Experts of a small language model: 64 experts in each of 10 layers, a softmax router.
Below are experts of layer 5 (counted from 0) of a mixture-of-experts language model. Rows are named router (the router's row for the expert), up (a neuron's input weights, with its number) and show model dimensions 0-223. Each number is 128 + 32 x the weight over its row's rms, rounded and kept within 0 to 255.
After each expert's rows: a language model's description of what the expert responds to. This comes from a sample of Wikipedia text that the model never trained on.

# expert 27
router [100 113 118 144 145 104 110  73 161  70 138  81 120 121 120 196 101 126 138 141  72 135 159  94 223 140 136 141 165 136 153 162 124 133 142  87 125 186 140  47 133 140 149 121 124 104  61 127 217 116 103 110 196 157  84 117 176  82 116 165 135  98 175  98 204 126 138 164 176 122 146 108 131 160  86 107  66 152  72 123 136 140 101 129 150 156 167 152 159  82 160 107 125 143 169 124 100 141 120 122 149 134 121 107 127 152 160 135 101  81 143  95  98 137 122 137 160 159 135 130 130 126  88 104 180  97  86 124 171  70  90  91 111 142 139 175 133 128 128  67 162 132 122 135  89 135 144 170 121 142 169 111 102 122  92 134  94 108 173 120 115 159 118  86 127  84 110 158 143 150 106 179  80  75  75 116 173 119 127 102 126 178 136  86 196 153 156  86 118  99 134 115 190 117 186 188  86 118 167 198 127 114 108 129 130  63 110 110  98 154 154 113  84  95 103 129 103 126  76 122  92 162 133 146]
up0 [130 131 121 107 129  95  86 180 149 199 104 100 145 118 110 240 160 121 179 156 124  84 126 103 162 129 100 162 146 113 112 162 111 146 143  79  94 165 116 125 145 152 126  81 114 151  87 118 135 121 103 178 125 102 145  86 138 131 120 181 109  90  92 120 174 142 114 174 111 126 184 155 126 150 130 122  83  77 122 135 119 154 108 126  59 139 131 122 130 143  84 170 151 132 179 131 146 102  56 152 130 139  93 205 114 158 105 190 157  89 146 119 141  72 141 107 164 140 152  70  73 120 128  99 141  67 132 103 187 106 173 113 106 142 122 146 122  74  99 126 122 150 129 167 138 130 181 140 147  89 204 153 145 129 128 108 108 108 132  75  61 159 112 117 106 119 171 164 102 164 117 163 107 136  73 124 112  97 128 172 165 171 113 152  67 202 134 133  67  99 115 104  98 145 126 121 124  40 103 146 131 113  84  81 189 143 102 155 120 121  99 183 134 125 106 107 156 104 113 143  71 111 157 180]
up1 [149 145 125 114 110 102  78  87 115 141 106 151 137 124 161 151 138  79 155 106  41  95  60  79 153  89 118 121 112 128 155 147 118 173 143 119 166 104  65 130 124 107 199 116  94 157 127 151 178 134 113 138 119 158 173 160  74 136 165 105  79 142 166 153 125 119 106 149 104 113  37  99 160 166 120 140 165  97 185 156 111 112 134 131 147 107 120 125 161 106 166 146 205  88 170 150 138  49 145 123 173  88 198 101 103 132  86 126  65  75 152 109 141 152 130 175 137  99  81  89 134 112 147  75 121 112 105 106 163 160 165 117  79 137 110 190 167 129 175 116 131 190 204 118 117 151 132 154  91 131  77 143  93 138 125 143 150 110 118 172 120 165 120 190 189 105 110 114  50 188 152 139 137 156 110 144 161 155 130 102 132 133 169 122  76 115 149 103 164 100 112 184 118 146 116 135 104 140 123 145 154 151  70 100 131 145 107  91 113 145 134  64  91 141 118 166  84 152 140 129 110 103 141  99]
Function words early in biographical lead sentences, such as a, is, former, in, especially "born ... is a Swedish former footballer" lines about athletes.

# expert 23
router [167  93 164  89 143 112 102 157 139 102  97 144  94 134  72 181 128  88 137 176 125 133 173 106 117 103 136 184 125 127 169 120  75  98 111  99  65 138 143  93 123 158 139 110 129 130 106 125 146 174  94  24 147 114 104 121 145 101 106 129 144 174 159 108 153 132  68 135 140 120 122  95  81 157 116 151 110 181 116 136  98 134 153 191 141 173 176 110  58 160 138 115  93  44 135 139 149 128  89 115 167 111 161  88 152 110 192 133  96  96 168 108 107 125  82 129 125 127 144 193 140  79 138  87 132 124 123  88 121 134 135  87  95 164 166 146 108 138 180 112 188 164 143  87  60 132  93 165 147 110 175 158  82 173 159 104  89 144 113 140 159 117 114 131 186 120  79 174 157 116 199 180  98 115  73  95 139  73  87 115 101 173 185 146 163 128 177 113 108 104  58 148 120 145 122 106 155 142 156 135 159 141  93 135  68 107  84 110 180 164 135 158  94 126 101 113 124 184 134 131 147 127 137 134]
up0 [101 105 145 145 171 109  93 136 157  97 133  83 153 135 129 105 113  91 153 141 143 149 137 154 136 102  88 148  95 153 137 185  63 152 107 193 131 120 133 183 111  85 150  98 114 148 112  86  88 133  88 125  80 112  96 165 130 135 128 196 137 181 100 124 113 149 138 115 137 160  75  84 125 133 135 158 137 138 109 106 140 137 140 171 100 153 143 123 123 133 111  69 118 108 181  92 157 193  84 115 197  98 165 123  64 138  92 189 139 117 100  92 127  95 119 108 187 124  72 158 155 146 110 127  61  96 133 185 158 145 198  81 135 156 162 141  68 175 138  90 109 176  85 104 109 137 144  75 129  84 160 138  89 122 104  50 151  80 124 153 135  91 103  87 190 177 129 128 164 152 103  92  89 144 202 153 108 139 130  73 136 129 135  85 151 111 124 152 105 149  73 144 174 161 129 149 127 114 114 136 143 101 133  63 156 140 106 153  77 167 182 140  94 167  68  65 125 143 156 149 125 139 160 145]
up1 [163  74 149 100 128 178  93 152 157 122 138 148  80 123  83 163 135 155 126 144 152 190  95 119 143 160 170 143 104 187 146 108 105 116 117 195 157 136  86 163 194 104 116  65 175 144 134 133 112 163  87  92 158 151 118 138 126 108 159 197 109 156 176 136 123 174 155 168 136 167 102 135  97 159  84 110 128 117 135 155 121 118 148 158 142 156 121 113 141 140 122  80  27 122 125  31 187 191  97 121 169 125 138 159  62 124 110  94 137 130 138 104 126 121 113  78 149 165 138 146 134 178 160 137 137 224 124 155 179 129 138 131 111 130 163  78  98 110 105  73 101 164 109  92 123 101 153 188  84 170 160 105 134 111  92  91  67 126 150 154 152 101 151 168 180 140 138 134 122 147 137  79  91 133 102  85 100 123 101 131 113 142 103 163 110 113 183 108  79 146 127 167  64 200 138 117  99 149 135 143 103  82 123 146 132 142 142 144 138 144 159 160  91 139 101  87 140 171 165 157 146 188 124  96]
Pronouns he and she, plus final pieces of surnames, taxa and technical terms, e.g. Parkinson, hormone, Naylor, Hall, Center.

# expert 24
router [154 138 155 160 175 142  76  99 205 128  99 111  84 156 147 154  66 143 189 202 113 189 174  60 141 107 178 146  86  85  96 130 141 115  67 151 102 141 147  78 169 116 132 178  94 172  96 114 133 158 136  57 201 122 131 137 136 162 136 186 184 143 127  77 177 148  87 121 116 107 134 106  87 127 111 152 126 128 123  98 100  89 149 144 132 121 157 165 141 124 116  97 104  49 122 138 118 115 139 114 117  98 121 130 126 100 170 156 139 129 203 129  82 102 113 119 149 167 129 147 140 152 126 100 161 111 114 100 144  91 115  98 100 210 134 132 166 137 142 167 175 182 139  77  91 122 130 119 169 108 153  80  65 125 176 136  80 159 151 153 112 143 113 109 159 111 149 111 150 148 133 181 130 107 126 121 178  81 152  52  60 109  98 171 128 130 134  93 118 107 132 119 104 106  86 145 158 133 148 151 164 147  99 120 110 115  99  93 154 147 136 142  57 171 128  71  77 155 152 108  73 161 130 141]
up0 [101 120 139 113  68 119 109 111 107 132  96  81 144 139 132 131 101 108 159 152  90 149 126 160 184 103 146 123 178  94 132 103 159 124 132 141  89  99  71  89 123  57  76 158  63 113 149 113  85 106 154 120 175  84 135 140  92 103 186 148 127 155 109  56 159 148 168  54 128 150  93 130 104 120 112 147 109 113 146 123  87  93 177  94 127 139 116 128 118 132 149 108 146 109  89 118 166 116 163 104 150  90 108 183 136  79 143  97 107 155 139 100 130 105  74 108 156 133 140 121 162 136 144  89 115  91 110 154 181  82 154  96 119 131 135 112 147 171 179 191 206 158 231 102 121 155  97 167 103 161 136 104 190 127 158 125 103 154 105 177 140 164 104  81 141 128 211 115 130 107 124 159 171 164  73 160 149 167 136 167 105 168 107 141 110 134 111  95  92 113  99  56 130 157 135 142 119 172 113 116  95 142  99 103 145 138 157 149 181 151 131 129 172 140 152  73 100 120 117 186 142 195 179  59]
up1 [ 75 189 124 182 136 156 135 129 110  96 191  83 146 125 117 141 130  81 202 130  74 133 191 137 151 166 203 158  94 119 128  77 142 108 112 115 199 144 149 129 151 150 129  69 160  89 152 117 166 159 188 142 155  94  98 111 103  73 120 123 158 119  94 137  94  58 155 103  97 141 119 173 148 122 177 129 148 155 128 126 119  86 125 209  82 145 142  73 114 156 114  92 177 182 110 110 100  72 150 204 123 137 102 127 138 120 101 142 153 138 100 218 158 167  68 108 155 122 113 104 109 102 146 125 137 122 167 196 163  75 115  92  98 150 147 119 135 188 122 148 174 112  84 128  78 120 159 132 129  97 138 100  87 152 151 160  91  84 113 184 131 134 121  91 153 108 124 163 140 134 138 182 127 111 109 154 123  95 134  77 104 133  82 132 101 141 121  78 177  69 166 135 126 112 131 149 114 136 102  81 137 100 102 119 162 114 110  85  71 133 108 144 114 153 111  68 103 156 166 127 157  93 124 115]
Prepositions after verbs or nouns in prose (about, over, for, across, throughout), plus odd word-internal pieces like hash-t-ag.

# expert 45
router [157 135 157 157 137 112  83 127 145 107 122  81 113 153  92 169 116 155 168 134 122 131 148  98 145 142 197 154  77 127 142 150 122 129 117  99 105 210 160  88 118 161 123 129 114 131  69 110 177 144  80 110 183 123 109 125 141  93 115 122 155 105 172 113 233 128 140 141 122 175 108 108  86 172  68 146  96 152  90 110 130 138 156 217 166 161 167 174 113  65 135 159 111 109 164 107 184 138 144 110 139 131 143  86  99  78 130 156 122  95 145 133  84 159 100 101 110 163 159 151 155 119 128 138 175  65 113 129 194  82 148 117 107 144 194 134 145 141 154 110 172 112 128  65 126  89 113 132 153 120 175  66  92 151 145 115 103 152 170 127 121 127  44 108 187  83  89 148 174  60 150  95 109  59 118  67 136 123  96  94 115 155 157 148 156 105 130  95 116 119 114  98 114 116 151 146 104  84 163 147 126 128 105  95  91 154  92 117 160 162  89 178 115  91 131  84 100 108 160 153  94 133 159 167]
up0 [146  93 109 156 141 100 123 167 146 143 170  81 126  74 125 160 149 141 178 116 144  64 172 159 106 182 150 115 171  89 119 175 131 144 131 153  72 123 113 144 104 137 115 167 159 147  66  97 102 119 142 135 125 119 120 142 107  76 103 152 131 149 120 177 144  98 152 101 151  84  40 142 158  70  90 107 129 147 184 165 172 158 147 181 165 161 126 137 104  65  69 124 171 147 136  92 133  88  81  72 147 106 160 124 117 180 105 123 121 122  99 129 124 145 115 104 138 103 109 199 101 123  76  84 155  89  82 104 140 115 112  90  81 156 157 180 141 106 112 129 136 151 109 136 121 151  95 165  81 149 175 111  81 165 114 185 142 116 128  69 140 179 104 160 128  82 107 173 175 100 159 141  63  88 120 123  99 152 119 159  77 107 139 122 141 133 128 151 122  67  94 131 133 107 163 173 121 121 141 133 102 141 136  70  83  86 195 117 186 159 125 138  92 123 164 186  80  75 120 110 167 162  83 171]
up1 [164 138  80 133 113  91 139 106 198  69 144 134 117 145 155 156 121 135  99 138  68 115 102 109 159 129 168 117 158  89 131 147 156 193 145 155  92 136 119 101 131 164 149 141  85 130 146 142 128 164 131 121 135  97 175  99 144  72 104 118 119 101 188 123 104 166 152 126 143 143 127 103 167  65  87  82 169 110  98 159 170 102  94 142  86  96 181 119  93 160 151  71  66 100 127 110 129 144 171 118 123 122 135 176 120 153 123 134  89 119 131 106 139  81 182 152 134 119 130  99 194 136 150 108 165  53 142 167  79  95 122 165  60 126 144 123 115  94 107 118 171 131 119 116  97 113 117 161 168 154 192  91 119  69  93 133  77 128 137  72 119 102 116 215 106  86 153 165 144 107 112  70 121 150  90 130 180  96 149 148 154 206 117  67  95 122 160 135 148 163 111 152 152 101 100 154 107 102 165 193 148 172  68 160 133 164 144 160 159 140 134 125 112  88  99 137  97 126 150 122 202 192 133  85]
"The" after at or of, and verbs like attended, earned, awarded, in biography sentences about universities, schools, awards and institutions.

# expert 0
router [119  98 120 177 120 110  87 109 144 109 162  37 152 132  85 175 125 161 110 159 154 144 138 135 137 153 167 132 125 110 153 127 105 128 130 152 127 140 153  85 120 150 118 115 154 144  82 102 177 145  83 112 115 149 105  66 143 123 120  97 223 141 144  92 179  91 125 134 187 194 100 116 108 146  90 185 123 158 109 117 109 104 167 143 126 157 167 165  91  65 110 137  87  74 144 144 113 121 161  98 164 106 144 124 160 101 146 130 173  96 206  79  99 121  99  68 129 161 124 153 150 111  50 127 137 115 125 105 169  83 186  63 123 152 121 125 124 168 122  98 120 150 151 102 125 100 139 154 146 126 206 131  78 212 142 169 101 152 143 101 100 132 101  94 151  48 103 148 156 117 154 154  90 139 108 140 174 123 128 116 108 154 195 105 157 125 149 154 121  63  66  81 156 117 144 146  75 137 102 162 153 116 101 144  81 129 136 103 166 180  90 146 107  65  92  82 113  89 147 148 113 159 121 155]
up0 [ 42 115 131 124 172 149  95 137 138  69 165 103  90 167 130 155 151 117 127 116  90 100  96  88 169 162 144 179 183 140 139 175 111  95 126 122 148  89 103 131 138 139 178 109 113  80 166  93 142 143 127 172 125 141 117 169 153  74 185 179 148 120 186 162 151  96 157 129 101 147  66  58 130 138 154 164 108 164 116 171 172  66 132 123 111 122  99 145  88 109 138 122 107 142  99  89  46 191 116  72  90 116  49  84 116  64 115 105 143 149  94  94 111 174 111 147  47 130  90 156 136 136  97 103 185 105  77  93 137  91 190  81  48 143 127 130 124 143 119  96 149 172 155 121 108  98  85  95  82 129 166 119 131 187 125 118 142  95 137 134 149 152 115 140 109  77 160 170 134 109 112 155 128 107 152 160 138 184 133 126 169 128 111 153 140 154 110  98 139 155  90 137 174 110 152 108 102 174 201 139 148 103 108 181 127 103 103 170 122 102  81 128 129 165 122 118  93 124 142 127 117 124 122 104]
up1 [135 163  93 133  68 108 137 140 102 114 168  99 166 107 144 160 115 122 117 179 107  97  91 105 168 127 141 158 123 214 170 187  79 175 146 142 161 153 171 146 144 143 113 112  40 169 111 138  91 127 104 128  74 131 103 133 141 139 116 124 123 155 145  90 114 107 104 116 150 176 158  25 122 138 126 133 122 161 101  93 135 111 156 148 122 143 113  61 121 141  89 132 123 109 152 154  88 149 141 120 169 151  88 102  75 135 162 148 182 110 151 107 157 124 153 111 123 145 124 143  99 155 164 187 122 128  85 186 104  89 203 138  89 134 109  94 119 211 164 121 118 146 138 111 177 121 133 103 124 170 144 151 111 132  80  97  96  60 139 113  76 128 118 126 158 136 105 119 151 140 154  66 107 178 110 125 139 163 116  96 106  83 108 105 112 113 147 105 185 135  53  82 207 126 122  99  79 160 185 163 125  58 131  88 142  99 117 102  96 163 103 154 136 155 133  83 124 117 134 138  60 181  67 107]
Function words and commas in film, album and song credit sentences, such as the, on, as, by, between.

# expert 26
router [115 142 140 132 164 126 124 117 138  93 138  77  62 132  87 160  89 168 176 161 137 130 160  85 111 101 160 164 120 149 152 122 161 127 127  79 115 141 139  80 154 115 107  93 117 168  79  80 154 156 108  88 160 158 113 117  95  63  82 123 136 152 136 102 213 130 179 149 166 142 162  93  83 131  85 162 120 152 134  97 121 149 161 124 119 148 130 153  64  66 136 146 118 112 139 160 149 154 124 124 150 120 138 142 113  59 150 150 108  97 191  76  87  85 124 111 147 157 104 160  92 117 106 104 199 149  88  95 153 128 175  99 132 183 180 147 110 140 139 106 172 146 149 119 132 138 145 192 136 130 207 167 116 147 139 133  92 120 139 198 113 113 114  99 145 107 121 208 140 118 128 111  71 128  90 124 169  84  98  93 114 182 156 118 146 157 182 121 131  71  71 145 161  31 112 115 120 142 108 127 157 168 117 125  37 180 110 128 167 156 125 163 109  64 160 136 105 115 102 105 146 161 131 130]
up0 [133 134 202  95 133 153 148 214  91 107 110 124 127 120 153 133 112 121 162 106 103 115 143  19 166 123 142 149 134 162  76 118 141 147 152  82 102  97 138 123 186 101 158 133 138 150  99 111 165 124 107 179 152 143 144 121 142 170  78 122 154 114 139 111 161 187 211 127 191 137 138 127 128 155  53 107  71 177 104 120 122 136  49  87 125 110 128 165 134  83 145 152 120 170 127 133 173 139 161 133 114 135 102 112 116 119 129  91  98 168 161 154 148 203 138 102 116  98  66 110  82  94 130 116 198 160  83 156  52 149 152 139 136 121 165 127  79  97 133 121 161 140  96 106 116 144 106 104 118 186 150 129 133 180  82  81  81 103 136 139 150  82 102 167 107  99 163 108 136 103 176 128  57 112 141 124  83  97 122 151  96 141 122 151 115  95 160 128 106 139 144  92 103 121 100 120 132 101 147 144 162 161 136 133 142 127 130  90 160  36 114 190 161 159  78  94  86 148 151 118 153  79 164 105]
up1 [ 48  69 108 144 154  93  94 126 128 105 144 100 128 178 144 164 146 170 160 141 100 146 130 164 104 142  86 132 131 162 148  64 154 140  79 156 115  98 146 146 123 132 135  91 100  64 167 113 142 112 101 121 195 129 117 182 133  94  73  82 157 137 155 101 125 135 144 114 165 125  31 123 118  92 119 131 150 145 155 174 166 146 113 131 152 206 125 143 188 151 172 203  75  78  91 150 136 166 177 146 175 123 104  93 111 109  76 149 147  92  91 144  82 115 168 114 182 105 102 189 130 100 140 132 155 113 111 152 129 154 152 166 144 133 137 163 139 132  63 109 194 132 144  95 120 113 154 126 140 182 176 120 157 163 126 127  30 128  89 108 106  45 156  49 101 121 132 140 134 153 155 109 115 126 137 121 152 121 126 155 168 116 118 116 137 130 173 122 162 128 115 126  81  74 102 116 103 154 146 145 109  94 149 133 126  66 143  88 162 127 122 160  71  91 157 172 100 169 112 139  83 128 101 161]
Nouns after "the" naming kinds of works or sources, such as film, album, journal, series, version, Latin.

# expert 16
router [148 125 149 124 135  91 143 135 118 109 149 102 140 109 114 169 108  95 158 180 103 112 171 115 126 103 137 117 108 122 141 146  80 126 154 103 148 171 137  74 121 180 192  90  91 146  68 142 140 130 100  39 153 155 133 138 135 123  92 145 145 121 164 102 179 109  97 152 125 116  83 140 100 160 138 142 127 206  72 100  94  82 163 172 173 161 175 170  63  74 111 115 106 127 164 122 114 138 113 144 212 113 185  97 167 115 151 133 108  70 162 114 133 114  20 101 114 144 122 191  84 156  76 118 153 147 116  93 137 141 142 125 116 148 146 148 135 112 180 117 134 176 121 129 120 119 145 169 122 125 159 107 113 145 158  83 139 165 117 143 148  89 111 124 182 102  90 168 145  92 169 126  92 114 124 122 154  75  80 115  56 205 147 110 171 106 181 176 110  91  94 101 136  97 116 153 106 179 147 130 144 127  99 102  61 143  99 110 193 194 147 148  89 124 129  81  96 136 134  84 160 131 154 151]
up0 [152 101 147 153 155  70  86 131 129 139 177 126 165  89 139 161 132 174 132 171 159 118  94 160 119 130 153 107 197 140 174 138 133 115 126  97 110 142 132 123 153 121 159 149 119 115  97 131 149 164  56 103 131 112 139  85 138  92 138 137 106 179 132 135 172 159 108  58 151  81  85 129 144 113 118 129 152 168 133  75  68 173 141 146 108 156  99 137 132  70 109 137  55  93 107 129 103 143 168 164 168 102 116 124 106  51 107 106  58  72 185 118  85 176 105 189 109  89 142 140 146 124 124 149 146 158 102 198  83 150 124 149  72 154 121  73 108  92 163  91 131 110 104 189 176 164  92 102 134 123 151 153  94 144 152 121 105 169 102 126 111 205 129 147 183 101 113 162  52  80 103 126 110 103 117 137 131  94 114 106 119 160 151 123 125 108 161 139 156 113  96 132 151 146 146 128 103 110 172 127 137  78  74 125 116 166 157 160 173  92 152  69 193 124  71 150  74 186  95 114 104 186 119 137]
up1 [102 178 143 165 141 111 130 131 116  84 153 176 118 114  86 137 124  75 133 139 109 116 124 146 176 154 120 118  88 176 127 127 129 124 113 148 184 134 168 169 180 102 141 124 142 132 111 151 224 178 164 136 131  85 176 143 112 132 127 139 126 102 136  63 135  88 109 126 194 176 131  90 170 209 142 158  91 115 132 166 135 172  71 125 138  86 125 148 105 100 155 110  86 111  84  90 111 159 145 119 122 152 110 104 150 132 117 146 140 173 169 160 151  96 142 127 105  78 129 155  77 154  72 129 106  75 142 133  92 101 134 122 111 179 164 108 200 150 124 155 125 142 112 178 110 134 154 163 117 169 113  61 135 115 124 144 174 129  85 105  87  70  94 137  80 119 127  97  97  84 142 157 149 126 145  85 163 123  96  96 121 147 155  90 151 136 169 153 154 133 127 186  90 104  26 120 113 139 155 135  95  94 209 116 212 179  87 124 207 139 128 145 124  80  88  85 113  94 120 100 121 123 102  93]
Head nouns ending a proper name of a place or institution, such as Street, station, School, Canal, Temple, Museum, Airport.

# expert 59
router [117  94 149 162 134 159 118 156 134 128  88  89  91 136 115 177  86 156 113 195 108 174 162 108 150 118 176 107  81 178 147 158  97 104 110 100 116 150 123  74 150 196 115  97  98 160  96 102 142 121 132  57 127 144 122  92 154 174 105 158 148 111 182 115 197 115 125 120 110 118 122  93  65 155  87 174 123 178 101 132  95 138 192 198 175 144 184 123  63  38  96 108 130 125 149 133 143 150 126 103 173 102 145  86 130 109 166 150 135 101 175 101 131 127  73 112 125 166 147 183 147  94  89 128 173 120  61 132 140 152 144 108 150 172 143 147 109 114 142 105 142 124 154 114  76 125 142 156 102 191 171  97 114 164 131 114  85 155 137 184 158 108  98  93 170 123 130 163 112  72 156 138  93 105  82 110 166 107  80 126 122 124 169 107 155 136 141 134 127  60  52  96 136  99 136 144 107 123 111 151 176 158 113 123  56 162 114 124 196 167  75 127 110 128 138  88 103 130 121  84 151 126 151 155]
up0 [136 155 121 119 120 107 171  98 116 144 123  68 114 158  87 184 104 145 100  93  90 158 146 108 163 122 152  98  73 146 141 101 154 155 116 123 100  89 180 117 126  57 114  83 115 150 146 148 169 141  97 149 114  82 180 134 153 154  72 172  86  62 174 125 153 168  97 130 154 162 151  74 132 117 118 130 109 130 167 136  64 172 161 129  73 121  88  72 118 133 125 190 135 137 154 193 153  89 114  65  76 133 128 129  96 107 164 180 128 145 135 107 129  95 169 147 158 117  83 107 164 145  57 115 131 150 135 118 131 140 161 146 139  83 152 176 119 109 191 109 130  63  80  39 133 129  68 121 172 141 126 116 100 107  79 104  70  99 135  96 112 122 119 178 180 140 166 150 136 178  86 159 130 142 115 148 198 192 140 150 107 157 120 160 110 107 179 135 125 116 192 144 109 152 161  90 167 113  96 140 147 139 171 181 149 132 158 143 143 176 117 167 149 156 157 128  97 106 175 115  91 145 122 146]
up1 [139 118 207 134 128 128 132 120  93 145 139  91 194 135 145 151 129 155 110 103  97 107 177  61 140 110 199  98 132 171 116 120 124  99 153 122 150 136 162 118 164 111 161 113 116  96 114  67 134 130  75 126 142 100 180 139  98 144 176 132 159 162 169 121 215 114 181  90 154 144 133  95 157 146 133 182 156 151 103 152 112 139 156 162 118 128 140 118 178 126 156 104 123 168 125 160  96 106 134  89 107  71  89 103 122 118 122 174 107 157 161 116 111 137 112 120 106 149 143 152 114 100  88 170 192 157  82 131 180 153  89 120 189 135 159 104 122  89 195  49  91  90 145 185  78 193 121 130 178 119 177 102  82 162 165 134 123 133 123 174 110 133 102 150 120 127 136 155  76  76 107  96  96 194 139  93 100  57 127  79 161  82 151  81 193 116 142 102 156 132 154 151 156 122 130  92 163 101  75  97 103 124 158 134 141 130 155 117 153 159  89 150 116 134 126 141 132 168 160 199  61  92 140 138]
Job titles, offices and institutions in biographies, e.g. President, director, Minister, Chancellor, member, politician, University.

# expert 62
router [141  96 142 153 161 155  84 136 153 128  94  88 127 159 126 170  94 115 171 137 150 166 144  98 165 163 174 153 110 130 175 155 121 132 109 119  96 155 173  79 156 147 155 160 116 168 130 102 182 131 113  63 139 167 108 122 162 111 115 128 135 115 154 133 224 109  89 135 144 164 113 114  75 116  57 167 113 113 111  81 126 134 181 173 127 115 177 146  86  61 138 129  78 110 151  74 138 115 147  95 161  82 167 121 119  97 160 169 164  87 176  71 107 111  89 131 142 150 118 183 127  81 119  56 133 109 118  99 121 149 129 142 124 187 137 200 139 152 168 111 161 172 141 118 109 107  94 180 126 154 182 131 109 152 119  98 109 154 141 157 135 107 140 117 175 104  79 164 116  95 149 155 105 113 125 116 150  87  77  90  64 153 168 122 187 136 172 100 102 117  44 146 147 119 130 162  83 150 165 155 139 160  63 146  79 110  29 107 134 158  82 171  94 139 130  87 127 142 116 120 108 118 139 134]
up0 [142 117 148 168  99 113 139  73 118 129 102 122 112 100 158 163  74 140 137 169  78 143 132 113 213 164 104 115 120 120 110 116  77 139 148 111  97 154 125  99 114 113  94  90 156 120  89 142 146  53 136 117 167 145  86 162 147  73 111 149 143 164 132 143 129 142  86 139 124 142  74  70 202 141 102  77 151 143 153  94 160 161 136 106  96 128 136 157 117  90 110 174 132 109  99 146 105  90 171 159 123  97 121 115 177 171 203 145 119 113 148 117 131 118 133 165 152 127 143  71 127 112 143 147 125 149 127 120 118 146 147 128  90 134 179  68 139 170  82  35 175 131  80 159 159 115  67 151 122 184 175 125 150 113 157 165 154  76 191 125 179 116 111 117 158 149  76 202  68 110 182 117 118 126 153 115 127 179 123  82 112  88 132 138 124  86 118 191  71 177 117  41 127 153 159 146 155 191  96 140 126 125 162 139 151 112 185 116 122 129 127 127  74 159 131 123 157 115 135  75  77 105  95 122]
up1 [184 141 163  95 149 120  95 146  79 128 153 103 128 125  99 164 126  79 126 158 151 151 131 160 100 148 141 114 149  97  96 149 126 190 123 114 136 125 123  51 147 151 108  99  85  96 120 141 111  82 128 106  81 135  76  43 115 115 113 135 120 182  70 164 103 139 184 177 124 123 135 134 186 111 143 170 120 137  28  46 129  89 104 124  85 128 103  75 100  91 174 137 137 133 176 129 162 205 112 133 106 113  96 110  32 137 122 136 176  76 163 136 126 137 140 102 102 145 162 135 119  97 123 125 135  67 166 134  84 124 157 130 145  86  89 136 125 144 159 132 195 147 101 111 108 145  98 106 189 143 137 139 118 189 160 129 135 118 129 130  46 115 158 105 133 151 126 163 144 127 213 173 119 159 146 133 167 167 103 112 103 168 130 138 167 150  83 137 116 129 130 115 142 148  99 139 141 178 117 105 110  84 112 196 161 160 105 197  99 163 121  90  98  78 161  94 134 149 153 105 159 155 111 157]
Articles and adjectives opening noun phrases after prepositions, such as a, the, new, local, flying, powerful.

# expert 25
router [144 103 140 176 159 104  91  93 156  78  99 155 100 108 128 143  47 149 182 162  89 136 182 122 139 135 168 131 121 127 164 119 124 139 136  90 118 151 153  71 141 152 103 129 124 154 111 119 152 140 105 132 187 138 103 126 136  80 133 156 189 147 129  86 216 139 124 131 147 170 118  65 153 137 123 130  83 150  90 116 123 139 130 100 141 143 164 186 148 101 151 157 115  90 135  95 114 142 161 104 131 133 139 114 126 100 181 139  97 103 169  95 107  90 114  99 120 125 104 179 139 123 108 112 180  50  94  95 166 140 188  58  79 162 147 181 163 157 144 105 196 158 146  94 124 117 102 144 127 122 157  77 104 138 106 104 106 151 168 124  80 108 140 106 161  90  96 140 161 112 122 173  89 132 127  81 169  74 106  68  75 169 144 150 176 120 161  31  94  86  87  97 114  97 110 148 118 147 147 145 136 175 117  80  90 172 144 106 159 156 143 108  49  70 138  75 105 146 158  73 116 148 157 139]
up0 [108  99 122 103 104  97 135  88 157 204 164 117 131 132 100 128  76 126 171 178 170 120 116 144 119 122 172 119 137 141  91 120 101 142  87  96 166 108 132 124 130 151 143  67  81 149 142  88 150 145 188 163 100 116 137  76  91 148  79 119 138 138 148 121 151  77 183 160  88 117 178 126 145 130 105 185 148 113 146 108 135 162 136 118 139 142 146 152  86 172 105 104 154 133 161 136 118 132  85 173  77 110  74  64 132 105 115  99 189  82 152 118 179 179 126 107 115 129 114 128 129  98 106 119  96 106 114 124  74 137 176  90 178  84 171 153 120 149 194 159 104 198 132 109 150 108 126 156 146 105 149 146  56 150 131 100  73 135 139 156 129 167 146  70 122 100  98 107 155 101 189 114 145 124 217 146 171  30 117 112 100  66 158 165 147 128 106 109 160 111 117  84  71 168 123 142 122 175 121 128 122 131 160 154 141  97 120 115 131  97 112 114 160 118 223 171 154 156 178 149 141 125 105  66]
up1 [106 165 136 128  80 114 167 109 112 142 163 121  81 102 209 138  96  73 158 119 145 216 130 142 129  91 100 186 134 118 174 101 184 128 109 142 133 108 116  84 135 100 117 143 152  88 199  93 128 219 126 174 121 154  95 100 115 138  97 159 139 161 159 155  94 121 164  94 135 110 166 125 126 106 132 126 138 157  70  63 123 196 126 203 179 146 127 100 122 154 111 109  73 128 122 159 101 161 141  34 113 122 135 108 149  77 131 161 122  99 131  64 137  70 117 135 123  86 118 148 111 136 155 144 111 134  69 115 101 129 138 163 139 179 124 174  89 159 145 119 156 132 138 102 146  93 125 130 141 104 129 172 152 118 103 147 164  89 135 129  64 120 105 159 101 106 142 158  66 205 120 116 100 148 125 117 117 128  85  98 179 147 179 104 163 118 134 166 148 102  74 103 185 171  45 111  97 111 101 155 145 120  77 134 111 133  99  62  98 135 103  97  86 175 161 145 107 121 145 172 139 126 140 146]
Prepositions like in, of, to, into, within, near after a noun or verb, introducing a place or object, such as native to.